From a checkpoint of a small mixture-of-experts model trained on Wikipedia.
Experts: 8 picks a token, a softmax router, a shared expert of 64 neurons.
Below are experts of layer 6 (counted from 0) of a mixture-of-experts language model. Rows are named up (a neuron's input weights, with its number), down (a neuron's output weights, with its number) and show model dimensions 0-127. Each number is 500 + 40 x the weight over its row's rms, rounded and kept within 0 to 999. Numbers have three digits each.
Before each expert's rows: "comes before" lists some tokens at least twice as common just after its tokens as in all text; "comes after" lists some tokens at least twice as common just before its tokens as in all text. This comes from a sample of Wikipedia text that the model never trained on. Tokens count by the router's weight.

# expert 112
comes before: ".", " and", "'s", ",", " was", " in"
comes after: " United", " the", " in", " of", " New", " South"
up0:528455474510510465507448498521444506529478514479527559452581416519515454482510505545578492411408455491432529493513515545407466516507546498499519608528493520492540479564514531508453480506530474499471488553495449562529545555553500503472595526485505479526451494465417509460406427486490468530447468519505454489482526482450514499477466495500444522542465541463528572492478510566555533508509
down0:452480513472451454509506480483532559435495495517484501529513576444497566499553496460401441544501520450508509506410445505492546511464485461527469492456545456485472528517486500505552439488574506490504491483410504487496539423503414419494481553557549435515515589562496541474575483509487487518561500492545511461554564527523527466573503452527444543508509539532545537480512519434456546506499
up1:507507509506501499404532482443502479498483496476468461569480479486470531497452516481497438532558473506497493399494543452457527458553481454415476481489492499450465443542520531498479519514483404442565524534487495548516466542510560481515496506463494465473540420504582524508522557510492511523550556604485513572440487458560471468500491453460600516566495448488480543482485576489577451494477
down1:514540456483520407449368486503466507524506497505483616479483512505441457557493529574491575494493535522464496610546516471538541480467501535496474491563454457487482546541481501484556489469481504560440515429479459517496514480491490532538487611505470420538436557509542481557505483443457531485490489476523523435536559497487553512483488533533494456491532508495490451483502417481493491498553
up2:471477537444517498515485534494416494623518496494465433535439487525460446524502481508474542425532469435496515529447490409457574442507512515486501467506565496565570440505512569485472528496504494449534509470522507555461437490416508515531498451487533457519497466516478545535433508454441503484483503476431502444544494465600463512481460474546545532528481511500535398539463527509524462464504
down2:459488493501485518499430530546581497475500524440526518505486531580496573433494510459540511560486512499506467519426462578386479492450560486467501573563498469406529499540477499497503517486436434521564534469484534432504530516552460505508526528502515521502557510499539524416480574481479420478527529411514540476511463483482525557543480570505502511488542475487515468553507507477441414503470
up3:546501465524467509462574553549485499530513552507544492472469442479560515509503553601494472519521487505481484546474484462437460476531460484530473463543460496539514501493507498489459537513455512464512443464505561478478411522542577532450465474427501452501436545508503444453504469472575439436420568417506486487589474524554565481474493493561480469466528444565500578500451465471460505484488
down3:480498488493555474539501481484543465535510481526478535574573540556496491531499499485535481492566562496458494526565502486490497514536513590527544431445436535462426492456484477574508475533478522506520478518524450549499503519460492483486455535442484571533579461522475445521459523546422508526501459562521423525472500490473496502557479510517571557498438518487493413531507437637475541529550
up4:466537493490493494508493470464563531502570487480508488548533488538567509532491502508490496472491436541578553480458514513533549476538484495536439513504496441538515515528469459551556522541507600555514432451456484432489458495425511513508545565534506517474477493493553485584461579479384537471472501571547503564513520486509519443498518540527560532519464499476564495464448586545589455473503
down4:541480439471504461480455489536503448491498495479520578520559493534459525468493501526481444428454500529507493521574463426487519526456475436358580510472514517502487446481536547517500503457521419552479436503448498523447527556566500459444461524504446479481549543524484501508521504519597510475520567460491595560474524487447474427492534520502446488515546557450476492525550548516492523504514

# expert 136
comes before: " of", ".", "s", ",", " in", "s,"
comes after: " the", " a", " his", " The", "'s", " s"
up0:536468496502487457475491545472464543517496456465412500414537487514527553534419462456534478581498425499475471554493495483502465484554526491471530555497476485403467484471483480531524519514521457517424427581473447532491471508522471390506477483445425543531496493489493442511530538451503427515505463537474522534472502536496496523500465442550567436532444532454503548482467550476486561413510
down0:527521564500521479495503462416452561518490531521525501511562482584527438566490474495498538462515559502477544502537477513474473475515433506520528484447497570522520475479488535434491422457512461480483546477525563531434541499431479495463573554505525504548523491505394463535582538465445538561554491537516468494507542503472442507469507502522452512520472450505504432550395458576474503559452
up1:548539484562496519494476481478596439449539542512501573514420452514587427500515566571550472496509468467459516500433546568545493521511505503492516444457569531470548438540506448494520442486482537548464536431438508492470425501504492462503514509446436429462555541480481489554482515525522501474443438447514503490455527533528467513546522502513520549508552529540512523554476502533574526459440
down1:530479487531540536503464462506518512513427499519528503485456514447549497423540514489459503438521442569453461427531495445519501541430480489504502477496508494499580477520483518514531489490463492503475415500515549455589564477481531495502488466454564470535570462524540535533521575505469533455517443468549437526480492535559560542564590538482456567504534514482489518498503571372565489485496
up2:522499458433497483495459552496454480442468519417449544552533506522509513537495458467512547474493464559481496557500508548503494502539534548511590459473494506486475507488476409433489624472381470548430521484481549466466539496520465553525489476541489541467531587535557460517506550479438570579511481507510492518474529565556527468462502470462470551546544473530488535491439479464504516508536
down2:476447456465493570437566492539515521515446492527561505513483496527521583542494549457440539472586474508488557479480479538527517498457398504425405465488531505502470459491513508533454478568536566458509457468483469545448447541478516492509541425522444517508497491427495511515598456483481463465478513497524464475518477406492459513489539521486498548405496521466453464531537463458531453446485
up3:481559490533506487505489516498518517570506515587518461505544460488538558499476448462461520622432550558531508517471486523552450567475493507516451513448476606453490440546525501479513524438596535464565446516528468516565505438535537531558468447495467534502464522467537433504449537506496507468561560499508473550547491461532494516538518433479524476536558521507540505584490502500450480473541
down3:510504535416511576458562521497483534532469523416508496500504429492512501445542470501486425458516523509532460511461473508513522530468510469479522500460495471447527579514574567480424486575469563500571483512484543441475505532524513527476531496550509442530420513537603472524543456466582522475499532499403478506480561509483537516521526449523488445512523532558506435504468459522421514440450
up4:490442533497441514547472519521501535577456556483466466514498490522584541560522520453466475500534577504478574461481515450535521566499465511455544412479427499487538458460539469557476542578453506466482521551431516477442492498563488485438538521511447515436539551492536474498516528478455438597559540437530526513518567488532460464518513478518471497423513510541526506517485497544500461427552
down4:500527481548504486464498485468499467410588522543558528452450497497417451482434547458518426500487521501489495561480551456536558496503521543505497530436501513488510492491451481458540525497419440460473546530448473487544556443523485421510482506514520476507476501559433528446470453602480528488495521546606568523583503532515593530502490545479516498530426497520458535528511499533544521524528

# expert 117
comes before: "|", "\n", " |", ":", "==", " of"
comes after: "\n", "|", "Source", " See", " Peak", "=="
up0:612478493543622499523480560499428523538506487481556523492484509540466507493529536451488416484492598470438510517474499468518503537467476488480476517534468532513457500510525523565560486487500445513516466469447522465549613498462516486507553500467474468575501513533524494505499479466518471533510547501564546524446574579499503463462506574495552473462551481536460505490457411508423458505441
down0:522534438509481485465415465571499486531480489469495450447459553525478494477472515491483553541519466496497592497493522486492465519523465508442511519512558448521437450545440428532537517496506464478473464533454482555475547466459553485478464465495501485551489537459477559540507493456531550508466495464560616443449520480489497413517505416568488505516439482498367477502418458518507506498452
up1:490517450529525484510490479499540582516480502552466493544473431497492465484554504567568509502447487470479557513578502517522474478536541476507453506469442422588472490442531490509485504480537442485453526410525497528476477546518516467483552450462521491442445535492555504527418452475454435528450497481446580464499548518435465516451460586505615556544465529457448509488536477470523490494519
down1:512453527508486484559540457518534498449462480439422522475557500515491491534574477442462451498471497487544494503627459536513501497504543529528564531437496445471489549475474548516525604460519471561512479507565598464465549479487472535522459473556540535472515467548472592460462509460605459493540437518492500549490501494483474501532503472504434414543442470506531471519455505473481492497490
up2:521609548457485519531502499510504476501495481543478507552532513512482497412473536522460470472481445479496517503503529526515504463466566553479498492476556434523510532529457540480566475487399451474464501511493518517504393465454529467496491471413480444393558508424389524454524522491532525442520457479477483437457493553478548436564484509446494484508530558513505455487418456509536491495507
down2:480501557493473611495554536516556458497542494546493555506440513513548559534460407449529493498483515453505476552508435447536495468491548511540486452473566489523462443451521542489473542565478610549444504544535449500530467466540412516500528488444487499487437404488563479457532492514516488485518495479514531500522518456514515504472503537491458528434533527463511398506484501495583571490506
up3:449482448551440562459491502527490548513502525534466560400497468536516457504554485528496405513520499517449543501534507467448539466532519533503438453472557536514485509599503480495541524493470530471476465453533543519534511549501517475424508445481514482512486476532563514538486550543504460513556528507507523383492534486450451451500514484496469477515497559390451428464448535580532435503450
down3:529446504517555459497473498490493557494490512497493435515602433506541571513525498527502487492467555508540501513508552526518544521474514449550417496491491504501474555431498548488473444493442574475550487498559585437506542554532529493458499522535581483533513548544534542494519501515500572386541502470503542507465498541488448476471498487539556523502449424580476461515493553475471447454595
up4:491469434538543540583496568499454443505531497563482449558481385459483506521474505573502505537475430553518512555465535572459495518506529515485474552546449490460530509508445468437461520504477437518554535533554467540528547564528478540525535544567508507453482495492459508523447475586490444450470451448542530538536580506516507464483498516486481470459482496451425508461482480435503427516478
down4:503499504519481497540524421523522512562534530550468519523498522553464533507548475469533546497456438512508438468455480528520441490538497478551550495559559512490452446511466440439471439412501477406485487519483576492454543497529433529511490460401468525489451497525539487584457509522457531498517429506530541445501479490529468452508448459413594502483556530491403502505511492445495514514452

# expert 29
comes before: "2", "1", "9", "4", "7", "6"
comes after: " |", "|", "°N", " 37", " D", ";"
up0:451535518552512457526395444432453455494508528488447566526504464585497516532541439474507505461566516447487454403548541476479454515476537554475421504392498429441476513503484540479454520590541476511535518497451476521519473507504467491448450435521486568526536510475530529448465522486453450469508519495491493523457490488444529502489542498501526453514489507511428502529467422481501432557471
down0:488509485474469486404536553575473448585535487507464526499583529449485463552474490472541495544559471477504484593476497474535450467506511503480608503494479496557501423546480496470548488519448526551451538485469423525487522517477534427488550539488529508496474478548536499504514460480505538459446495530467505558470497521375487444531460470548525554540570524476502442532507481534579477548508
up1:507497524432496507475423508467464483528503486408458470586488538527521496511482486450490490444557562510494516456492531546534442536472481497521423504484592425566509499533424471482518542507529512448568479473484540526553488520530447591517471531490457524531567455470538459509484468487423485466576545570491526478494483504551515588561538451462440500509472575534529498543484472451511507492553
down1:521495461605518445580552446532520472510516542452496443453508437528495476547467468528605483496405476528523522533416542398432498496490519548530524474481436469496510429530460499493517563513476466512485522473483468506515450441484530447481551479492446490512470462498496493469539539482484502507493466439497469540523461524463514403447476522491583534434509467503441457546467449533522556487489
up2:425541539474476553560593556459533529505458472489542550517511490599516484442497494448553560524469504474451524460509509479482525473428527545505514490489537505452492496447550552515513523481516514480453511507542534509591425465529464487492521554514466508517553456545488536419482495447481465540568522500472543502462503503458500487427412498561521530537398515526466491526456470492499613550502
down2:493496525538612569498466502462590467468511555473503481392482554476490542538457551433473471523491544483484426498559535522464478535451481519485469512497481547489496502458438556426530516550572505537466473531604493495475488526562523549459560574437529489530523558493484556534520520484508512512567466456453539507490510450460528542502466546475529447478477513479437453528449555498486541508488
up3:500461475482541579522500480510483543519497504491537498480628506554496524421502452465517513456476515446539529510509474549503490479434425563453466554473489482471555532503465498443465537557479465507467506500503541488407522468439471485545544423538462550461489510522519528520510548479488609500514528511461495558472412486502431543499447457424488563572572467515518519487457493548521543536475
down3:435444459533584538506545506586546451548528504466528453443539539482523529507450560483547469540507441482526558561513487454461470553485492505459392575491531498496481549522458450525552502437559527509428482447566531509481504549486521470474472529544461543496437476575480536489464473475514526493479495519481514499452577538504524486473570521496484459538430459460542447552437491467503546524471
up4:560510408490480519545473515519470505541493491486528474469552461504516515452395513562509523504467461482461455562481501476490531549430454442474452501454532547491548430558518498445543534489462480509467546570495500490551467578519582464526496504467511513482481521548512517515499551468505506543519487488465460380533547569502520567406441537514463424474511551539579498474512537491543487514454
down4:470498541528558528457546488542486479489517560482476549442461523456424491559529465497519450503502590516522516458496455456544451523523534525491548501436527474555486503462383490479472463565527430475543456449477548525450514442472441431434537522503455463515526401499482521517469439512491513476449507497475472569447493416490508446543559513481504570468475495554503474513411475517489519534500

# expert 96
comes before: " |", "–2", "–6,", "–3", "–6", ".0"
comes after: " |", "|", "–6,", " 6", ";", ":"
up0:521504508485480467492485484520472451480403489495496504535443472473478592555445559519480506461490511505437459517504535467523488499442540520491527485486515496494463479453526595583478547496457514522579523534506518483509508528481548462521500487446484477459493497439445483481469459546529454448537447496479517547532451518454509549530481516373551484615549419459472513543486466441610506538469
down0:515554521516523521464528493444545487513544466461455455467534569542504432550453509457534514544456519538540479586546491507437502499567495531490474547478537513506453424509522519496489529428454477487556461530529518503477529525472449457471418447518429481511546521468522446534532474517490527532493485554468570455586467450514509438517552491467488477454507493476552513558529454402402583524524
up1:485475464592477524499518524430463492456586502435545505460565501489523493571495501445546495507498483481533498493535491508456490474520516461475466450461521436512446467434434507516516613428528459477551480501469472465495449517544535429501532543458412510504491493565485566499518503435529470576413475469506453474548523496528487420467538485468543558518588501500561507478459453520506512483458
down1:482486471464500561473479469522483568588523546506474522461454448529464474489495487480504511453538507515482526461510522443498505474507482518518460506451527507514501448487528572508538563473497504511518495576535414466423500450458500425476475517524420560471486460504524484539541573536498544426569502489528488468567479558536452526357485458525595507498480478493552536437515517523502421505567
up2:544511462482450524453519471534420592524513512508479435469484496509490544508553537518448457525477475504500480471516400483535506472484553483512483481576499454448544587529500564520557584480514434480465460606569496506529497483504479582500460431546459477509523506480512461501606472495565569528497502502497520507502444493532555489496518536501491471463501390458508438472523526447486450480510
down2:417548512524486524532425467525488463516399464527509527554471567503438494534440467498481437520538486495513515449519533504460571447544456505534515526416508517542493445501510517510528463589491461463578480517494523548474515474517495399474551508483601464545464414546447549481425504448515479502492551492507498560451508453505558496552523454473534511563534500524464490485531454492533488493558
up3:461548426515517531515548464519475511480510467444534552473461570495603470514409500508554494464485387471505495466512507479512545486463492544527478532477436600534496493508485523438546493532423527507481556485520486522493515458467429525535537491513534480566504525538594535479468518549429498481527525474562478545473454455477488462379453507510531481519491502487490448492448511443452436534502
down3:488485448481479462510533544463436461505483540494505461519484456444488507520442541523402450548484555510517497531474477438593460487461547495418501507510498423440466493550473465515539485475486464484493510551464480506508480510480636549508470556460495456476487487485517500544532411487555470499453481569453523522515488479473506494577513432400492535493478490424534525523540477455576530476567
up4:501492471525464481480509587539475546569486452507555430534503466498471578570526551520495515499497505467559578557453525497488547508522482481520499500469453571415566583511454491494536457513510512463518462450457559542630527484498538540467547450467544454494491481518528488488481513471523511465496447523486447478492472486537546504515612544508560580531468499559511582530479518498460488525493
down4:452541481631529520511509459458484553504558526509472493512467454541544466549420449467485485525510515590422476505460498499532441523490526492494509502535578465500484535534515494489403506529548470544517497521535492469443508530482469527488543459550513438498447528435534512503526512570392509511562473433525561543501471467498485455534467488550485522440448489461475492431579471492485455538559

# expert 133
comes before: "The", "In", "==", "===", "|", "\n"
comes after: "\n", "===", "==", " ==", " ===", "."
up0:518451528558517459518530534476493505502502538424493564585457476477451561560500493458521459506490458506472530501499426497477548498467500457584403487529482468518496501493505498493431484483481402378517515473451534537442399520506514559503527499538466480467514492550493461495557528526413519465508533514524545481559448467559434494504467554499536563484496490481580562541468517483517516495554
down0:526460556392488560560493430493496528501502588485514523462475431450543505506479475572460531411532494552495527566476507475554497550458475462514537493540532540484465602482495470513451514458541514545485462588544492519511447463439501545549498450458456539446449493533514470546432489452516467516488462465478503470459458433451459450500491512515528531514476545514489493459546497566459478486421
up1:498418575450568479499507467434548425487495475485569470542453503502564519533452505478436545521559487539476462528531545429536415548493487478459450478468458453553494493496475446502435495481480554523537438563420471476489551507552524432533550489519546443543542485497429522538504559457508528506488536483506503505562430436458467492427534527487527455502481522545478515482510480511425532495480
down1:574573441552482560495541494478473509489456540520504614500428558441530469532537545430476495500511528481531551591539531469492454546484469518472496480504464429472531505568465488518514503515584541512493553447492406456477543464556481462496546522491506577506534497511537539451456457573509510500510539472493521486462502582492460495516513511585510495496441435511596504540480527486498490510542
up2:519453480520512468462470470625477513515500464433521550517528473494454467584495503491540560469491481499371476454469445526520504513515568500522535550413522499463453494464462507564537540547548463522474495462500531449485500560449593514490472477533533480503492469487528544550445570541546464487500519409469484479536542550435446503529431540454537539526503442539523488510532461476515491535525
down2:528480484427494485515422532463531485489497525467433527511514538477481440468519521428550449439501440450516495501485584538507577495536399500539445509487418581441406464546540524517488451508599490497497507585557553546443512519498494497454510475510511541453548511491490440502490486531486481506513433455533531491555542513521567497575495454524505456452552535517541549485505510496543472522499
up3:487530456521531541484482494573523527460386411443521524472476486547485544577565489445479432460544541516543519532516510532508594510489533531527486558500536536470602569532535477499490409503516472535554506436539517467479480443546521534486437552515490528518546465453491546535544529529487527507570522454518501452456468491525459563442434462531513496514511500530469512428486487539531510554502
down3:585449476513551540464512560503519493492415508516510464411438469485460475575539510560509450519460500561578478562546495456441517478461537471584462465426474415499486537474484508455497520499488437543453496453500436418464465491497524525512509528448532438497468503506515427502497497442517452471550459500526493521526447472493458545444522507478477565517470501531516455541455492604489517507461
up4:497469444488527556531430542485474536409475484494486408478569509574482550519465537529497479507501584490486475505463505531496524538526460490504536477457510532559535494509492558449474540470479571601444608497504427487532490474498547470554500498483482507471457502501514495462572567490545496506472407561542463560493443483524536513474592493490442530514447525489531502487489514500579422503517
down4:504471543546557493393501411484531503555496484518533529478526482448487477573522487469472580493495489555507490544462417483507459560543506476531525475495510528514554558447557506552454509465537519438549437507524464517549556513533497515451503476509461497545480520565508599523546457572487548503467568498496472546505442585497559581511495465519513541502511545466520527508516502552416546450474

# expert 5
comes before: " |", ".0", ".7", ".5", ".8", ".6"
comes after: " |", "|", ";", " −", " +", "°N"
up0:517546483532524467499475514538474494460463589546526484551491488484512513496491577523518468499489493499529495506465540437510578511498548540500457517493478500426459454526467449492501496457535502567576478471551508537480538487513516560495409491391491511485560427459558492424549416454525475451512530558537551557512509605524500491545502478451403552464530525443450504577504495479489495491484
down0:493545462546450555561503485455477510533493521520486561482506475585520474535490466458510522456482450522516438493479496554503504506509550571562451530446481509536462447515567550520472441461479379518569530461534541529482516514477513497528506462469482575495532551441535548487506478502462460495480487433487543440507482475405536415470441538512466507500514498616461531550558489471505479436458
up1:586485492518502486534527485549541505544489478462577604432473514460506577471445554487473494473523439473464464529503487481497480463497493509504468544517515566456485553469552508599578472459446504531497462476529512441473563504465453504476562526503562470516463491541399490478533547512474501543524458491487517484462453508537483561526440613522499475515463537456463446455446469444518458535543
down1:545519473591501516457539517530470553468515505505511496549498563492461471524511462444508525455494529540490476524401490504555480507508487480422423492557456449476444523551506512446460494509519531536505502470520451651480469484579495506455468479485528526498546448465467462543502575466526446479440537608462461495503483482477558523589527527584510482454530492514519573548505504508529499493489
up2:414550516433565480545516460452493436475557480496453451505563483516527571539510512558522510514487526446559478472493481454569547449533442542496581443546494520477518512493394538538500433484483475488508482507512527510484539495447497454448518525495523552436523574461601509564479481493521538495483498567506427471478560570431499495489485443504484481445503516464523475488530542490454474432465
down2:548498534504462441505512545459471538559562498487516475550499424550549465511459499523447536514556501499479525562539486498572522506482578499538470512477456433481532535469590479418461549479433520539474520502484585522517490516448459534480492521453487415458506435566432447551463515517469436464507518465539447535491451411455485506561472434602532528517531498506479472528490498495495526500518
up3:499446481504511585491507507495525491509528508564518446529430528571544548504524584492461488528470507453495442477538456492500499482518473523512424514470519453541517534549439484473481524501454461487594520546475594546529449473495471573485534492529469542551578534483494446497432429529549543457504534531478450432512457571566522498487506519497427493486469431558518553526452548434504556469521
down3:502514443472499494497492495518502448466448564442521538500501502476444476568435507505515462486439548514557490466549471486535449498505557466449553508453432525459486496495495519486449483473585481512465544470493446464440472480488539447514446511486588389484471433532542535492546474534551486520513491515527511608479605463472508471509525536538572519571462506493447471498573485588486524525483
up4:498481452436463540472459537486507509519438485507484507516557630583569529478434527443497486503470482551495471467483530507514544502510503526533532489475538525496501447507467463489456536499517514513549568475540456577473461570508448483542581454438525443485497432585559547472433479483591575524484460516508434506523458474471552439491485501544458507492531527507482494498490545482504578548548
down4:546468508599483455473568541544522523439548494503543473483528500500519479478479488523503445511471523556546538481544477517470447468567538543525476538494555514499452470482519482548460516535513471543504585532541403555486556518480525508524533529574447474451447515568531503539456524462514503541563469520476490525542569530495480404484530444604481452592447535458526518530497459474514527482439

# expert 152
comes before: " was", " of", " is", " by", ".", " album"
comes after: " the", " The", "The", ".", " first", " this"
up0:474536484493476491472518479526439460544450548427472444463537460581552439497527444557431486534439479491515433499460535527573494505444485558461526506520462485504478457505446554425515505505449494388543480504441578462512479467501420473522473522477497448443490506547517580526492388548505482505516527517534490450541497554519530469522495471539525503554500446454501498510484546547478471453554
down0:523460488516501546475527485496457495472491496496514510490512428560437510510499517464488489434508472618430519476514479495488621459555525561558384459543413471494383530518484494507502451479461492462452504479460440476534533503483462491465516485506490475446497551522513470507429422559535456430546477520487507434510487565446539506548516482467501503462515497472507487470458544554543526465544
up1:526472499544480538496474504566443544425512483508452525501502514458458506495556522425492498503453472521490551522496428468447518542489573521520464472483433546580431533463523513515469508546529467447452448498506474508565551508551494505464546459510507603449494452545543487432515470442403406454540413547464433541501533525478500519510481526525564525491447524494548511519510513436513470463464
down1:549448493503524466559435531520551440461511551473459484491548483520445484573412397490467589523507511445411476466547510438540484519481479485528531518518465507465496554431535492447465524492500571549500527524454442469522502481483579485454497511547538489503513596507458485479517511460550556592505499575443447565489460486530523444529506465530506479477542501509545518493459458488463521485551
up2:414474510527480515459513476506537471448557510509510502436499568496599446493514558515490565500530542466454535443565548541498549555586495529492487507527514450520462534470539483519503487458441518454548469455477481482493495513549488475404531513495486533468554564478505458590539504450520536526524493460534437473484497545519525505462492463589580570599538493523506526516559562530463534474482
down2:493497449441477519419521515479505614471429518455549480510493541519466415501498505514437466476510450544421446564502498473550453469468526431519524477541509469537542488534446492480486482419497458422596512466485525515514477505424478555499462485466501389535454522508538506536539549495453464484567490483456512517468477513511447501506491477445499437476514524495427461479495484497570485558435
up3:526604445492454517537481544513537454516501428514473593481536530550490504478479527433512514518516460546501521507489583481478493475433541516443470490483532513503491480496469494535553538525484494561578478546527445524502426418478551461412526427491481480487485524471437439535424571507476483492461514443541507500522522526505475473477533499465522526504569459456602554511472483492462540414555
down3:446607566569440488509491536486521513506459479474507530482558496542560539527510521501531489474548577545458457535493496437475484572454565534542517485472494527573472483541541548514441407470492518474445495474571485543479537457484434472521480504490506525506526470450569531531450525538450444445438445559505426453486538578478514483446473541488456491502540529528523509464494439459545485512546
up4:477563514551502442523473545505566489468412526530512467477523493510468463453471482469441499446458495417481477495485498504493445487521456548503505491498434516503524442517501530539518517529515536482538482476484483516565483529515572434487473493535564475552404502545399542495507517534529529444497499474573488380550507517453425562482540516458516514509498556555520455501484512569580476583558
down4:528490519486521481495440483457463519584415478584503434483464516526455456464519500507522482512414462518451520561468546504509497482434482539514518549513531465550493470520428505466490535390497511499483474508507478552532379562518531474523539484522496501511483470468450561442503571518571427472560491476453517510496524509605490446497530490490520442506468542515568562443461460507504500512442

# expert 67
comes before: "\n", "==", " ==", "s==", "-", "|"
comes after: "==See", "\n", "==", " =", "Personal", " also"
up0:503502555503487514440533490543457436457439470451520525452449485510502487536484467465556508520494465551508525498486479506579455510474515516505551514471466448493486470401510555516536491496555461529447568466536466534543521439544418493555463556538515540545429500566595512496525535468481611520531519490576482535528503425476483560471529474427540509554473441479512522453568550471484513507524
down0:504458440419536572546528554490530433506509554502522500464411457470494486451523525420549552489437481492531502538455459472516496462495433483510548447503440580520489467483466530502488567474539475533510526496497449552483487535442487506582474458512425494516489590510493483458478430461482549530459447485548467535467475561577514493498451512524509516460511524460542472389551471477506494560508
up1:418486531529483526493528525530582520459495508465523539556475481492490466577586507522518493524466531474514523559523527495467392477467465520470517490504480522531476548496477468486567518443504485592600520544522471454544554540465505545446494472443496455585531574480531478470526403490513566577530491494469494544456475536546464516506502550460519431512583512448542528566493455487508501489504
down1:489484528588541482571454450480446545498505535502416549554499602501475544514474479469515484517558541475499570477506553503507471547499527543546571502516549466544544506509419550462467415538499503554477556559413497504500510494523493448484543515447568493523550594508486490520516503519521471459493472460519498497450551518484486432435578455444546455497526490571491444515542451496494482484482
up2:442514522506468508440501548483525485566511440456457498527474525500531483524466550540506521516494577503447539487500529560541539530491463463565489502505498539462490487463471513478493558503520460531493482592551411503442580472476484540557512425557534553517523463439506502529455458556467513462571489491473492511436457484480427558573494506551534587444510507506509562471442514419531561508579
down2:471505420541545430490499489491468466538513516543509440446514499453569541582467529489431492449513424519478438475453497478519483438551514488514532512501437486513571374500517498553493394470490448405489468506486484493470459467533493492464523559453448479459513483550580510488539517459511432524509575527513474526472537500546469468526479475513494582512541471528515557494449484491426501498492
up3:544464543472452436491525552542461496418525569457514527520496432522526478511463455493469532440552433503505483419561526424510452536490498557542495431512485516486594422517472600547561525528555521509459549533466448516505466505484467508530486462520491536473528485529461506480444516462490566489517485527576484558572506450499505469543504447468487483547530421511544458468446493498495467485425
down3:518443559487524523606507550459448524534365543483489510495511514468512460495493507424515466528499512463456531523514439493503524528499467509573501502518461554459541428491510531432501468536374542496493424571485531427469479467539450463421506497456462505537506495549444437491453498499477482508445463493548517542581481490475503513463470545469472480513425526537521484516449534468511471477459
up4:481503529519523481438544506462559474505479472534470440487474514463474568478557496499524559472524543432518457491493489483443472482533443528441573525494622512531525537521389508445478471479525528469551492456464504478504565530526499473411579531532508501538622451499522510519498525530490481524436482520523510485397445474506494533547541526520521479540399474479473546490530472469539492546508
down4:532446629490521515471508428434483553535516488495485531456464492533474484549589473534509501513507467441560498521540478507499529509550503540461498490521461455444457480465480508496507527533488385443457475506499445490458490435535499489483546534489461517525466517522463422578503497489496437498520493507495448478501488469497444525581445551443596453557570552510487489607477516530500546517466